python train.py --n_layer=8 --n_experts=256 --router_score="softmax" --balance_bias=false --norm_place="pre" --rope_fraction=1.0 --beta1=0.95 --weight_decay=0.1 --warmup_steps=200 --schedule="wsd" --decay_shape="linear" --final_lr_fraction=0.0 --doc_mask=true --train_tokens=1110000000
Below are experts of layer 4 (counted from 0) of a mixture-of-experts language model. Rows are named router (the router's row for the expert), gate (a neuron's input weights, with its number), up (a neuron's input weights, with its number) and show model dimensions 0-255. Each number is 128 + 24 x the weight over its row's rms, rounded and kept within 0 to 255. Numbers have three digits each.
Before each expert's rows: a language model's description of what the expert responds to. This comes from a sample of Wikipedia text that the model never trained on.

# expert 37
Description: Mid-word syllable pieces, mainly ri, also au, lo, tri, in names and words, such as Vandegrift, Patrizia, Sri Lanka, appropriate.
router:127140114121090135131170148105108126132113089178124159123111139113110129158151102086153124153128095143100147144082158109107140140132124131120138139111173120133168070116099132115121104121163086119077137118135158109153139065120146152118147123120082101103173114144096153101128093134100079128146156148125112143110129143124111119158170120116094119096097163144133140123116120114124151119193140164145150121135145127145133100118086125141110097154108147135131154114088119132133156109169134101118097076091124130105121169107147127135166099128122121121107134125110145139080160094082133143096123087121144108150160124149113138111182121114146187140140149114103125133151117150160136138148105169157163135146151101126113135076117138165134129125076086094141138153130090161110134155162123
gate0:142160087140132133149138129142110128127200123126153118162142071129129132177110139160118147126156113153155129113106118107135122163158081155111130119160131109155138087136147147091118143156140142123153146158145154126128181104131145140162135098135132109133131169108109095161125143152104126120103139150159176121111174190104134098121151149147096123134142155124112099121098111121104115131100104120101159126120152178129137128129127128087102145140131099121137126073139147143096123120139129172127109112110114148048147125180131118156125136161163126111152082130135132136129089154099173094115164100122142087144165110136138128142155148151121107113134109106113132111159149126157109160120100073147115146157121134100131149135141109175181189106089111102112147153132116132112141137166150
up0:072109112173172083137116156105142164146114154107165114107145133123091111147118148136110136153143185121162157149126105100135086137155111129119125153095119112142153121098102108151137154111153111115123120135161150110104111081148185084140109088099114129088109169106151127133134104149114137161103143142158162167138079131103153101133101153115147107136131110153137077136132149138087141112129111101138127134123111056185123103140050157087162098115132136119117120128166138114111120130130160113100109125113140146149120142141118168151089109130150120103120155142131117132114110113159087137177113146070126110162111115126161128139135150122127155117111116121142106125128105127129098102084120142086107129163127162107129157067144147125129135126146144184135119091130107130128132145144119

# expert 32
Description: Lead bytes of accented, Greek, Polish, Arabic, Cyrillic and Japanese characters inside foreign names and phrases, such as Radwańska, Θέλω, Târnava.
router:110139145100117138157137168146133137099131147111099176134101095130094156116150081118106137136159143120102167143160145119120109153148134160106145139105158125153100155097112141148140148146114180155162078098117135109149125093159130112152150133112147090111117140128139146101138168077131135108141150128142151130086094114145139141121124161136137160100136125149120159098133109163165135168128137090145106162169168143134099130114144151141087132095091157147122144141081150143147164091142114144171143116107081128134091110137154087112154162111168139118141130152087164121148152139101129134159155121137136131081107081109121108116097111128156118185162141107110120164102099156144121120158162139164116102113156098109110086123125141103131097148083075118160134101115116131135109119097107
gate1:138120089124121139095114126114133141131131130166162155112116125137143145132104161093078120185147111132134127177144183079123094117119154140086160143109154136154089123137127136104142133122120086169115124135126149124135104137160158168107088134112144105129120113140095134109141149152161121192129141115128119128110132152124079167130154141119100155120128106153139065183189073131148110130126179103117144125125122143080114171122123115154151115107166151124130142124096104173156115130116154143129129136148132136110097142135116153127116108151150156141083110132146077179187084114146132168142144159085119115119098109099142102081102144087114140087121139112158134137096135123149131117109113107128096135137161086140117107134138098135139148123113158091124170128118134102155125146135136
up1:113137104132112089129151110109128105133150133122081162151116142136168132062107131084076111111167114161176127130130139075174099089143135145113092133117133157139115154127117171131130126127161123130063144120097128150156147147148176167160134136133105096085149169143101133122112159136131101136128120130111125124124110146118094117109113097106099101121138134127128109117166162058116138119094138138147152124118145086125125153125062112134145112136170111141127111116073117157134066111111132123125104101128134079107096160114130119117122118128152133154108115118123117117164107129149126153087103098071133087151135146119121102107075129085131150123160133105114125154116153132122128121152129100144095141092150141109116125137113134108165122115116147134089108134069135161128155118088092

# expert 55
Description: Ampersands, commas and and between author names in species authority citations, such as Jordan & Seale, 1906 and (Hayward, 1974).
router:139105147102132102150100112159126134165142159121110134121123147166079113152143088156145129127137113086159105080117145118128101190116123163101133121161156106153139124076143128094107126151153137137148154124118132171089141139127128116113150137129161098121129155093151150136103129143194098169189153104124110111131147108109133120148109144108115143136126133169095158068135169159120095115138147159124125107107176133138096111144097134129115150112101122099144122129135136172141098127132142136164140131141167144117128123125135121134138137122088104147131142105133121088130132126148086183109130128157127137091101157148142115095158150070116110164117079156105167108140104138181116147129169149121123128124133100126094132107190087156168105104109133153107097122143108150146077111114116
gate0:081085080105171075122110167112137093127139131110098076147122081094104135132124116149079112138111143149150158181120164104109112176163112138150112143155090133141128116119107113118129134121155144119105136115124117134101131101126129135107151129154114151142161164132140131113118144047134134120150132133110111127171106079094078153190109154138123132149117148124089151141106139149122105132135130108104180141110159122130098148137114145160146138112164120125149100119142085105158085117126124137127144070119096157102133122179103131146103161145122117138146116123148118125109176122114121118121151130155099149073142146145118129145129123089180100140136148124079170134118121103152123121129137143118121120073135135176104132152115158111128142105170092108119150143139143141136145126181150
up0:135122158114160155154144098109127146146133170141142139114129149141120158120162152110153123169140134165079124106090124133128113143107119129137166139109139130125105130131111090148096138097122151135119105138121128148113160129122117104139095106120151153168114151136131145164132126152091150115134116143125101132145131151158125061139151108173165129105136100131108093080108107127133132145131157117105107113106114115182117084148111097123127156118088138098104085143119138146113139104112133113095125121105112118106139154126161067134077152088117131177126173095143109136159104150082117170129127124140083130155157149137163120162137151114117181137198144142111112164184125143128175122153119134155138154124151122161118166103147175105096119095128089119120152150132108082140109164138176

# expert 16
Description: Pipe separators and line ends in tables, digit pieces inside long coordinates, the word Street after a name, and the article a.
router:104094164092137125160122162146117155187102115112128128166134170170116106121146129155114160145144112121119107114145133114153111139101154161122157123160161108125146139133136144127150130122156125161091145166151092107155152104116167134111131139170128097153115115141084123129154134131108125174165087102099155116145172066149158134146120129137081133093108160136099154087147121149090130138148146115146111145133121128095125158090115120120104105115116107098133138126133157133129131099166093126087122158129116106154113109166132126127128098100120108112115127092086119126116155113148102126106122173137188106114137093109152128104127132079124124136160109137084165139130145167146142159131180126099133178147137142119122080116100105144134113125123119137091076121161164073142068132151133
gate0:159137120147120144119096104110115134111105145153122138127157176115130127100129101098136128129108140099102109152151144124156144096113163111116091085117101127134121134103148163100110131096139128110158139179142151131126141124115118105135092121153108152153158123128130105103109097122111086113165144097126154127116139137098114127179157102176148113120120090088145117135147098135120122156092117096138116131090114103122103166141111127154099146109144128114127158156105105151156149131152154169118112115088115106071130119142093109125125157120179159104132142163136152116109097095137095144154080125157121142142089139176140123097092125102091103162121123103160098072135131142108131086126086093118130118161128104144164160105080127141071136098183087151100067114133149117092153149127136
up0:123130138135131137117145147137115138151125115098105115128119112149140101103138121134092073113135130163144130091166136118096132148140117096148114171116101103108131092096087134124104141155122154116127136140090137114139172178162157159140118095105152127113143156141127153162135108145150191131132128145134138116129162159099124104108136102138134167168144119090099167155124142143143099110194154175088159151152077112110127122145140134107111140105106097094091147107166137167099138150116099172121131125162151127117141123097105089119204134100122138110116159063154159170139132102186134122140167132169178078122109152132125118086099154165138120130129139107117137125122136114131144122129168118169131103139128141139122125151140144113161129116131084141133142088121155138160116160104126

# expert 30
Description: Middle or final pieces of British and Nordic surnames and place names, such as Dor-che-ster, Nor-we-gian, Dud-ley, Knox-John-ston.
router:139113139142154145111100160134160142145098132139163120083121128114118173139123078093125158120134132137148107142102084118157146163210127125118134133158124093121149092118158110136162147104162109162137151102147097119134141146134151145162154097127129109117074149129161153137134095184078098142125169104097131150151091123139073099147100085135135096128149127112148150120102104101130139098138123151160145117128160126133110130142105155133113141100119156109123139123149083103110167113141112111151071148160113113148161170104165150137093188118132139125128162122146165102099108158113124168106123092140131141140138126135119145140115096138141136140139130128099131158174117107153103157080130108144138118137123083132157157115159076134135131140146159127120133096108151124082125118080161
gate2:114114164132178121116087131138138092115146155090138086102112131145113138122115147142127120105141090157102106132106161132112160180160114172139112121124118127155144094153114125120133168102129138131107138161117111138167156159160083157093109149097121121117198149112143121128135126129141123174140143139100119134117139135127103143112169137125178172134144109133140140136111162116138117125110150107115137113162151142180156098138130133165129153076104088130110147126148092102117138200133149154150122131124100171102119106146103122098124125123154097120087177133131127098162074161127096139149091125121164160112149092135136177150139154151141094109132093074121146126115125074121107113145087121116126118182108165127144127106132117161130124093102139128103131096114147126138180114136149
up2:140169102179137122173142114125139119125138124119111120138168144160120080084119118098128097109131103111108148094175127143118121116113104158139097129114111108105118134123092129139112128145132138152118144118105087138146121111122131161131084128083131127162155170131089175132124123114130144107176134122169135138085127157128131090110151132126157116103145153177103125107135137128078062145096115146148140166123128121124151159131086148113149104088099131088090114124113119134152140094098128092133074149151122166110169115115096168126112108139124148113092124140134159156133125144109053127092138148146138113159150149158127106125088134129160109137152166123148119130102121162135137160139153170146102154155125105130166119115154087123105172096176145132085099141126119091143161152092112

# expert 4
Description: Personal first names like Alex, William, Mary and list joiners such as and, commas, table-row breaks in credits and sports tables.
router:102093164090139124162119160147118158188103116112128127168131170169117105123142129156117164144138107121123105111142131116154109138103153161117159115159160105130141139137136142128151133120160126160090143163149091106155145106120167136114130138174129099157109115144084121129157137129108124179166085101096151120144169064148157133144122128137078130093110161136098156087148125150091129135146146116144109143130122126100127159091114126120103103112115113097137137123129153134129130102169092123087123155128118103153115111165137124131129099099121107115114125092086118124121156112147101124106125176139187099110135093110155130101127133086123123137160107138089165140131147168147141155133179125099132178145133144122123079113099106146134117124128121136091076120156160080141067132153134
gate1:149144130143133116125109124109133122143117163097148142146131162102081126126118169176140128149088132108111131150146151149164140146124143120134098082137112146140118134112143160139111138140152130152107132149139108138122166119142149114112122144145136113128108114087123126152135137156099116152114138134145155160095093171128091123128157151037091100123145106118134097129119152190081127088116102087147101129142128119095122162129141130142159093080134171163131139129158130151108111107124106122143140104140120146167116088172065107105134132153143119127134102127146127118142084150162126143094111121106070147086129093181152159139118136121126110125109122162174136186100170141120111125118134080134145094151130104138115133098106157125144156137154081183146130082180120124131135129145104
up1:139139120103159113102151108156085163131146113118116137118137167107133144147095101157130099143127136110135164141137135146113190135104123089119144151136152126146167120178113130095099158145156140164124138100147084120141081116113148182125133132147169116093138115152121169177108169115142148134114166133115116133179109093167087131138149155098159133140097132127096162106123107086137065083149100148110138116146153118099110165145096165158140169118110118134130090110123120078144120138127141197131160172142131099125137131066102117114160099148108113126112133147105116119095161103113114166133093149149107132105137102136122108122156142124077099091109156117097136130116170127120096158139118140164164130127114105137111105122110142088160113146133146139147146108156117132124110114132129

# expert 20
Description: Syllable pieces like ol, al, igh, col inside words, such as g-ol-fer, G-ol-gi, metab-ol-ism, ne-igh-bouring.
router:119112132116095157172155161127159161132090094152169135100132092171127174139120114129071164141135108173123131176109181118120128140139162138159110108129143118072135151082114103109084121100117117136128110158116090129082169112092140095119129088129132118119146094123088142144130121105156156129139102181132130135141103149138109151133134134081107133120115089125108148179157114126153140153116121110151129149098129099159158140197136139119111164137097111089098084132134160188113129161150163126094125104141137120131152108138137157113125133123168161141155124145118131167132140104114144129143118102110116108116178136094130167135159155156153129159120093129138111118120110118134105064147127134135098088120117138147116167083113105123108132126126107126160121107153110117110134153115110
gate1:123089139139124145155111147149105123110118075124116186128088107155129107166159108140077127129098083122124142156038160107100119134116152098136132137171134133129107140133105077090108085120147120100121160102119127171176120128165142118152103127145134135171101149132144112169123152151188152113119122118137101126111154151118134142115146154143140135082117125104148138149113118166125145102111085139107141172146141094141127141137165132163170136162126170133165170123111146129126087153137134144129120110108135120123097076142098145120140115175154061143146117135154149117111116131159118095106121145143113142120093106122128119156142153114142126110101152103145121120117110080093133147187105137167122109130131144116155115106152118180127116132161110103149141112130116143148156177110134
up1:138137139120138088111106122153087139156123170135172100105118122174147135151075165144124204092114141148087119171137128126140101135113114116148135093144105124131090119114126110151118081108130122111114135160064100137138142145131111142126125099119122065115105100127136135101094135117113144107156097164093117125110066158156107111146076117124108115125173113101122095130119161168167132128113129091102122096132109123134107117128149106143103090139138136141158144161113142139080133095163147143130133152133189150136158125163167157155105190153132123089143169124102130140110096099139120084128168115152132131122098125129140124132120136152134115098125148119125117131155125144132127127130096145163092137164141160185145116135156175105134114143138091158146128111129101090139104136127155

# expert 38
Description: Word-opening letters, mostly F, in sports club, cup and league names, such as Cup F-inal, F-ootball Alliance, Th-under, squ-ad.
router:142097160148155150099097141096097127135141129140089106123127109113164120106085121133136117146126121171135151108138094129178137110176101116114114107132124122102128136111136112142134180175116162090161158121124177126118092104134106119128127123156088110104099089094098123153123124118097119093119088117129164118144157124145145134172149117159146162137165118098127087142102127139126145139106084112111099120148120159132085161105119139128105126143125156143091142135136122131125141164121085167138109092156176125119140094159123176127168109128099099086127103134176058178133081120134141138143171140114102145099146147169151135118141107155132139135130130148155107130136158108140123112151148140176096143123110125110081107176119125109101115080121126115162136132154091168115110168123108
gate1:119108147146171061111157112137131118150158118157111146117088093178092101141121128167139147120093087141138117136119134110118148122110117123090094128186111113156115110102143094180080126127136096111125148176109145124169180088149139133124092129129125107156144132151131157126106147157122149121115169104118135149150118116145116135092126095153115115110087106103119112097156112129141124164138146116158120141139156121108120138120157100096162135122146123156178130141125086170142134141163153163107093107159113116143124134172090151132116107106106148131166090182149106132121130167128151116150110119117152128153136139135081126118127110166136121110142182122098142144097146158139111149109110167143167136148145103100095072152109137107114133127135127101128123118110112206114159133143166
up1:164096128153101123081128112139140114136136109115159142144074145138160170134128111110094128130155090137103120178085184096098080132137106127107131127122114161119141114134115118148172167101110120127135132144090127108138119083128160115124125125109105129125167134111151097122138122139132133108085102124121102086128105127166131102114127128108141114102152093146155129178167132140130131126119091106104123130121156107150055158147135113146082156174140097163154155135087074140139114171178116153118115126110104130129092141134136152139117108124153102121058119142105119099108100129114122134167144127127152114103077141133138086144136128135129110135129125115059091102084146086110134118130160146100131136119078119101125135151131130165148084139138152132138137145094086109089143121118106

# expert 42
Description: Auxiliary and modal verbs after a subject (was, is, has, been, would, could, not) and adverb endings such as virt-ually, exact-ly.
router:134141133149099117159087091153091107120112163131113108122117107116130115126111140111107121130111072119121149156162117153118120104170132115121084129109130129141082134154138164128136128109113080142143134075132114115096098160161120078109111119136111167142154157110157093119127135134155138106105134087107086146121151151132164129111089118132103150103131127157177153116113084154120141171106134103147123101135129121141141139204122129145149138109139115151158138155147150091144118154116148153104132099109130140165101137108138122107145158094100134098120096107119090093137136116124168132116142108095131143154141139131137174198131128144100130095138130129104120096120131118110088093094144141182139108163148137104191165171156099139146065164125118120108137135116164133137160147176131
gate27:165124102088112147117142097161124087091139124141103132119104087167118173148141137147104161134149133156073087113110165151138138113112110151119103075135139175117131174140168136117137128100099125084086153084151143145100151135143124092141098152147109120109113196098139142128130115134125156116101110154149111106103154141105140122148139158126101138143124143116151133108145133121130116123120148153111106123136142156107155180118105103116128086137147173124126132159132149156173121154104149116120127110127158128125135113149109125096127100094147153179121096138181137131141152092147124108135119147148121124120173161108133118172165099149136119107134157106134135112110135140133105096135156084190145093174123196122107115135146150096128108111122134150123173137151132117076175105168134
up27:087152181144123094154134096079120135142173183131123112106121139121096152174123152084148141123105129141148144116124145092128149124122135147138115123127109130111175144123075139129146167149156140101094157130144145108152157125125105175096157159101138114118088116175109149112094122087140157134106130135095119132110151146165138143152148139179133071136123137130106108119103097154119129122170110135094091130110117133158142153105156136142120154121166139118086096119131143129074123140147145128122151084149134137141116091124130110115098170118165147128096155104093105151091124148160118111147135152102139162130141075159121145098164143120103122132060179133170141146162127160126113102128159122092116148121137108095136128125118128192167124157097131130147114124078134146130140135126146

# expert 12
Description: Consonant clusters inside non-English names, mostly Japanese, South Asian, Arabic and Slavic, such as Yas-ush-i, Pun-j-ab, Aus-ch-witz, K-han.
router:104121128103108162133151145148144144115160122145114119088126131163135091139073101173171135084144174068110114144092143118114155143145109110092171096077099127137083130123143157170091125104093176142149111167138153110144096145135136109167147096118181142075126114140145153120126114153116134140116147147117091130148084097144111101146135120123155130140137158076171132173143148135149103104118136087126118105135124159120115103097118089092119107145141132126143134127088132097137112106109081102093116109117134109144114131117147143109150113088145139116110145126141109181131115106118163136122147134136134188166136103161101107144123157150141152131093136136138108143104117149132120158119152170105115083102150160127118103080135151169144112135161127106154099109134168134106150119116114
gate1:115113154159146152115126140077115109122146087174087116104123110133114126126142104113140109117120114103118160141095098102140104148117152122125128142113147129076152141188142112102101166144118098094125117161148145111122094130087147144158125147130125147110101129120131132123140113145128121135167118099160193114160130121112154146126145164095138120162118122155178107125114118119128147164134145112101156160115094181139130099126079151164161134143131159150118143124130086180100094201107126133109171141106079134126074122118137105150118127151135096131106118132142118093096120153121122135117132163148122125151140135170085137130152134114094134131160067133131138125128119099125099148142123159118155119151121094144088139114137105116142119166132168072105097128132164074052126123120123
up1:101132133135165124109159123141108112148114165130161125105156133145119133182097134159110125100090161118124126136147184107109104163160132130119168170128137100120132147096128135154105136112101093097184145153131146090165107112122150078128137114122125138133143147117148130149107156115123145109164125140168125138165144125107133162082158139122098141109140133121092109133155114146135105158134120097149112082099080094127185118090128052209157149119150144098116110111115106148111150178159141126142152130149097123104136151102113094134123123110110125159121107104142115130156145097137112133123094108084133146097088143108131127127141163090130089132152097135129092164128146167132085112120118132117167101093150146111124125141115111190106117159141092107135161099135148135152134105122124

# expert 33
Description: Word-internal syllable pieces, mostly vowel plus doubled consonant, such as ess in Tennessee, om, ill, ass in passenger, ain in Fountain.
router:146133133095180131086151157121106098110132128157143139148164124156098135133128152143130094093130103129093111144131131101110149170132154144150086162092078154140128114121114141107160150135130132132126133152130121135150109142171192121119136123108116111118124143139146129147111102142095101166118093170103071145096145131128165149135174127112111126105151100112172099108112111106140126184136126109136146136147150088157098113161159117135075110078108138072177158152142127145105120173157136137134112147091102102122189136106159146121145110130134130076168131155167116127090130139114143139112149120161155117121170115133102164136187134124137105124140122095138128150162167132141148141132101120117115094122130148125150141124147139145073156146147149110149161166115133146100150084110143
gate1:148109139161147129101138161088135156141129145140137183111113151167073142152125157133140119121126116123140179126127167107174126152153141116154122133126140125126127155104169130116120151117155147127125128118134115112126136137130135101107116136134163166140106059116143104187115104130166113122090122142129134113145150121078141166159120163105123141149156113140088126094089151103140102167102123105128127120158119121137129139131103110158142153122146125173160140116121124101137099111167163123155134105150115118110137120145137107094095092099150151163157066151098123102124110121145157123098185134157138139111123111123108161154129164110119128097123135115146114146081131064150179131125135142112162156136123125100100129137160084067076133142141129107163148148102054125175133128096130
up1:127102140131141148146100119095147146132126145133170159175146143139072152130104173112096100120122129131146133138111145114119102120105126106137137122125128081170157150089157141148131183133109124074116098151114115120179104147109068121110134134098086112140124094138123162164136141095098136127132135083139134111152155153112137127114133110135136117171166119110147109078120105164100131156104137142117108143124174118141123131160122127157132122128109074142151157095180113122148125156108083114121141143105092109101127081106128130143100098123127135119089101119120114081122127090114140119069171121134131151145132113161108119119086097117076109095116100044115127172148159098132143153145123155141139145126120098146120133126171114154122094141149108170130143143125101155125126155113092

# expert 18
Description: Final vowel pieces of Portuguese, Spanish, Italian and other foreign names and words, such as Espírit-o, Vittor-io, Sebasti-án, Al-Zubaid-i.
router:172126126114099162158143150141131122147163106097105142099089147146162125116137132121133119138124147093128092122111169158144088184118105156109143116109104123120165145130120144128152101201106104090094090084120158090138128089155094143161138147130095106152136137147122134140082166103104176087108118152104135102143135140140113110088164140083108127123087174104129136157134098149138160146116140166143183145171100143158170123112126128121120114133124154179146093123115097152129122072116151153165113110135156117096102128129135100126090131151122090111126159132128115092089138138117147111103121134135111126139146120163109109117150134140074171131125159116129064115124116129125135165149131106166136141141124089106163133132105126111149124121125087133123105158106109166094120109124116
gate0:178120114102124147130135091090124111129157138128123108131121135159164165137094143164137127149095108122144080154098160154113134140145126127136138128123128109140142143148157163119117110155178158125075149095141169120129095110093116135143142141166147118176139130120089091130110154120091135105156149145104153113148129134128128105144127126122128191171099141160128139117126103132106138099138164136159131118167103130158137138134142151144136135122154117205126164112158117159107136125092108075115102133117181136107166137105116166170140156137099057111111129145104145145096164097112161096123096144104102125133152094159140149143102100138108141143147125162117121138109136156083120163148124135110121128135139137161099187163152165151148106110089101111155153130140125176101129128168116
up0:157110158156125122133117125118079140156147141165112136135076141125179146120121111128152139177116149148118154153093160109118106117056135138154115126087083153123123183156141140089158130169073109155177093115142138117126105098167112128140114128156093094125130114136107090172088154117142111078099141158074128168135123111109137115156109126142108124101131156153102117123136086154106149117107109090133153151121112121138148129128126132128168116106154115141155097157120138110113146148105155135134166115122153099109147110114121099106136137159110132098151131108136140152073156152105172154204136118093142106133161107132109152121132117124128144165132171184141123129120090154140145108086150137153116069109129096115119104120147116117145133107113118112152110108149128108107119111108130

# expert 46
Description: Mid-word pieces like al, ra, ad, am, mostly ending words or in foreign names, such as portrayal, Upload, Ashrafieh, Israel.
router:163143137116125141145126120108122110121134086142139134118133145092166095149131093127111128130130060084134112164074205130113092107114144145110167116119119079162154142113109123137157130137119128110104090154104144086149131127114128123119161178129110122084118123124113123152098167143132101134078149157117153129131119170139132099137121141109099130123126146085142133145148125144087135150143118156151140180088100126163107091160163118089126123120138112122064101087108144141155148125131162112109099115132148102125125143121114139066090135099112118162110148111161090161096117104129121127117104111132121115144159124116133106139163164154144131084138132107126092170121121152124152112132120140183164149125145133107153115119088131141159172083159141115107132120156123182114148107139172
gate1:148103103162167153126142090139153121113121142096145084137103146131137116095126151103123127111151139165114159127148143142081094147100114092104145144124110101154129110132111127133136131150154123132093135117135123161139119084116154099168068169136134124116169111154145152056106124126137122117107127157118135136101122065112162127136118143125139129129148111119099107097113138148135100147122166145146116122118104118150148089147154148137140088171135142137114105126078130138147135141136105132164138112161123172077117131155161097110146158097130157143118133148091157120124138093112116126143101164141113150111079137158120130132141136146152136116126178086204135116114107152140169132141134076171132124138103108145131079112179127123134169071150164144123137147150157145140105100129195
up1:136101133152165147144121104124122052112118143108095098144125107128134089160150163102113144135121125101121106170119157099128134146142150104139121112139136144153144106090087116141090132073131116108123141133106141097133140115132103089141158145120134145108098120146100148103102157072125125096138117152122118122149148106137152089125142118105113121102137104158137145096119113116066123144121132101126101168097095112118115102143105099116121138097106089140145142145107133132120164202115143160126141123139145173136131168124098127158168148174120130123151142169178140129128084139126099143139107146172132155126107131137106116111097165101120176155144124102100102125086105176079115067110111174126127145095138150148164092134079099146151105099135104121088110093143125139109126127133150

# expert 15
Description: Nouns for people like women, man, men, person, plus word pieces inside personal names, such as Jayachand-ran, W-al-ter, Dan-iel.
router:104096166092141125160123163152115154186098116113128126171132172168117108123146127156118160145144113120118107112145133115153113138103154162120156117159160106124147138133140142128152130126158126163091147164147094106154151104118165136116134139173134097150115113143088122128155133133109127173163084106100151117145171061150159132146120129141080135090110159136102155087149120151089128133147143113143108148132120132096123159090117124119106107115115105098133136124135158130126131100168094127087122158135115105154113115166133125129130098099121110112114126090087117124121157111144104128105126173135186105110135094108152127102127134085123127135159110139082165138131144167147143158130179124096135176151135144123122077115100105144134116125122117135090080124163161077144069133149131
gate0:134109128176148133141126125100075109154130129117115114078138121091144108146149127112105120145137119128129170087187143141124133129096088086120126143152139137084088128159159170117128163141104130117179152133121134114146134175146120071126131161110112172139135087091158111132135121180156088151171123084158142102118138140132156154116123097092120096146136154107144129124146116107110164142097147149118137127104130098127095134117156144126082140135139137097132129156143133131150098182132094147122119102136061118121131128125125134121085128140108111091149102118142145107095111148102111155172134134122094138109145143159129158099140096127138120124083197130127127171117110109136143165108119135119148144114103115161075118115180137152134082134160153119162098151094131107133121161160144
up0:154134105072118145132102113140154077160094115147112113144148124105129123116116118142138091123165137132109135118120150141117113163113100127123128104107093121165150121133115107120127103142081101141134080146118058172167078101120178154072097151126123116121151114140117124129101125114161103127138133137159122132144125148107087098108118134122122154119108146158146156161160104141142048113167157160126130119142146080095101178130096174108105124119120150172136101145149130124108159107133136086151132125112152126146134202154094121091112101142131129118121118088132098143131111103162179136146143128115150149154144113123116110128159112091147111132147128101107124108105111123168138117132137141151134087175168102082122123151120124109102109138130155072155112106139138119117158103104158

# expert 45
Description: Single lowercase letters starting a split common word after articles or conjunctions, such as c-oins, f-airly, b-eside, h-istiocyt.
router:158114172156122166078124163113147142121152133160148124128132096128132097090087153100094121128106121170154142121159113102094139111168112096173114127114140152101080155136159130112122152131097139120161150142110087129099086138141089073155130123162118109115135109150110136131161119141126121119149130124111139130126117136108143149146116112114144107119132099073103085111107149170120102139100104094093117147150089140141108161110183150144135159115116168153088144137147138140119130137128082141146116078109123156103122167122133139176110120170074095091130078134152140148128073104150143140156157108116074104087139154155140137119129143154120158116123092143148139145153118113086133146127124139184130106121130144119135125140110134113110077098146105115141171153151140130168112152143151
gate0:100167114158116174080136119124119116123107109187133133113104117156137133097094129108120162102104161147128136155104081142141136135155132110091115101117149090154163147124126119143154110086120121146142150124118128106126107133140133133172129101143136104100119160134139124155111124070123091153127167106109161126112109124097135135148135133160166109114163118149088146155118092147144103097177124152147084136133149151130120120146162113101159156140124130108159123150146153143183092131139125148119153097135138132120146143112074150142118080159083093136118113116150192137157108144117118095171144134082157171156156177163114088111109144120120160117126162124183084147110110147131149121129133126134116132132142095145138140139079133108145133133124152109131113115090128149190140078104093
up0:107114143101173125112133118131168128123157144139140158141131124105155084120140133119106114112126118114120110103138133137198120133064154136088143149149140171112148089130103115072094138149125141148158120142131123117128164183127147145129143152048118132143092121133133130095140103128134174082136125119103135136129100155142153134109105125120094136135177125183152144102121153105101123159114123108117156171171138140090109093116102115085099152133145125124135120086094142122121163118107155133040053146123114137142123156133110150118076153107123136121089112125122134137101112198109124128125139128105094158137087153140172115146118099145113101107129098117133126143144109106122121175110122131136135132131142102151144168133159128121148141121087093147143100135137140114107108143124112

# expert 56
Description: Place names and months before commas, plus endings of names and numbers in tables, such as New York, February, Toron-to.
router:106094165092140126160126166150116153184103119112129127166135170167114108122147130152115164143148109120121106115143133114151110138100155161119159119161161107125146141138136144129149131123154124162088146166147095107153150105118167135115130138168130095154112112139089123126155131131109128176165084103098153115140170064151158132147122129140078132094108160133101155088149123150090131135148145115143108145133122127101125156093112124118105106115110110097135135125135158134130130099169093125088122161131117103152114111166133125127128099100117108112114129092085118124121157112144100128101123177138188106112137092108152130103124129082122126137159109139085165140129145169148142159131179127100133176148136141123121078115098106146129114124125124138089076125160160076145068132150133
gate0:158126110107106130155171133116091170112161151068095133148133107093083138155125119144104136121069137130137152144114158121109110146134122103117148183113122128151146121094131109104118129177137119153147149067132147123146170114116133122088092173118103130121122129068115130166130147111145152138094087116123114143155106125138125106144111164095135134149100116128104061117126135117171118164135073108156100121142114148176100140129125133121121134130116114132160127163125133152110148156135122131144166143106112141126144202129154175132119159117132168148146109138134102113131175137126176136150147115123090113095121111148175141146130130094101157141139141132128112089081116158106117102152143115140144155090136099155101097145132169118095172100126136149101143130150133095156131089152123
up0:125078118136136136090110144152095176155161132088134149124137091153139150152112187139114149161149127142121159123111132108138153143102115124128102105150167146105126096131118114162065136136102106129136145122131078116110149124112134091098168124123136145181102140134085154139142139134127134112104104141105142117139153113166110136109121101096079129135115093137127136160111148106139128117111131095137120095104109163119178086184116155122137125140147086137120078135116059120132111108166135144138187113131112125126122145165135134143137124039127163093082148079151127136148129157086127102133121135112074082125169138110156128124101174130148197123130126124132133136118160110134135108128098095131135117159128115124134117123073143147113149115135141126125157119119140136130117106158119

# expert 40
Description: Word-initial prefixes like inter, pre, con, sub, ad, often in math or technical text, as in interval, Interactive, partial.
router:147097149148101168142125095120120106163173124123152099155155134149133096126121152144103152151125076163160151130108170142077103144148147156123125122128089145094137159124121148103070105113136081150142144137102141118109173107106164081137083116128141149138113091130116150134132128116173092121135141129167127129164098088141109117131118122152115144152132142101094158100101159149164088124137099131109132145166098115138133170152111158153101119150134098134102141105157150164124157131137178081091104162148120165098117161147139112133108126128113112145164088097106122170147155103161135139104148169149126087093093129120119129125141132110144150100144133123131128082152106145115115106153090095128160090110135158128120098092112146121120130136090155140144163164149143141127099163165110
gate0:115146126157160129136113129159099146106121157186116140133138136136085137108178170138102122118112134102101122151145153151116143113096118163155101124107121155080111119138131127137106126150122160166120167162109145111110114161143164116096104109146116134147140123113133160126149151104187105140123127091171110121157126108160112160120112126111145125124129146108194126106138117173146105066110153158121152147159158114134138129164134126142160167115141126075135106096190179103130092134111146102141139098113102134113129102119079092153122130169115126150122169129099115144126145101108132121121108110122120126103144131128112125155116140115145112105096089161152145098180138152142151087145141094174086103138144151126109147127146173166169102120145137130106116186122131131164118098163091
up0:142102135110155069162128139097147109183156145147105107108159130141137136082076110109121119141124104078110131131134122098123118117113158191127139167147123142128137124102104142210132110147146164129108150119126140112138118140139097135158113136123119102101151115122097131179159125134136167117143161144150159098108124114100116130138135106120144109126163131078100101124175124150107105132119145150124144153087103134138140069149144141132142131089114089143142121119140097111087114103143108160158122190133096105163114089106101118063168133131102130103138113143119166123151103096108122147132104145094157120117157163150137104123139153143146129149141125100111161149113093149142110061138117109135099141145124073192118098126144129166132138121109146099126129109102136111119129152105152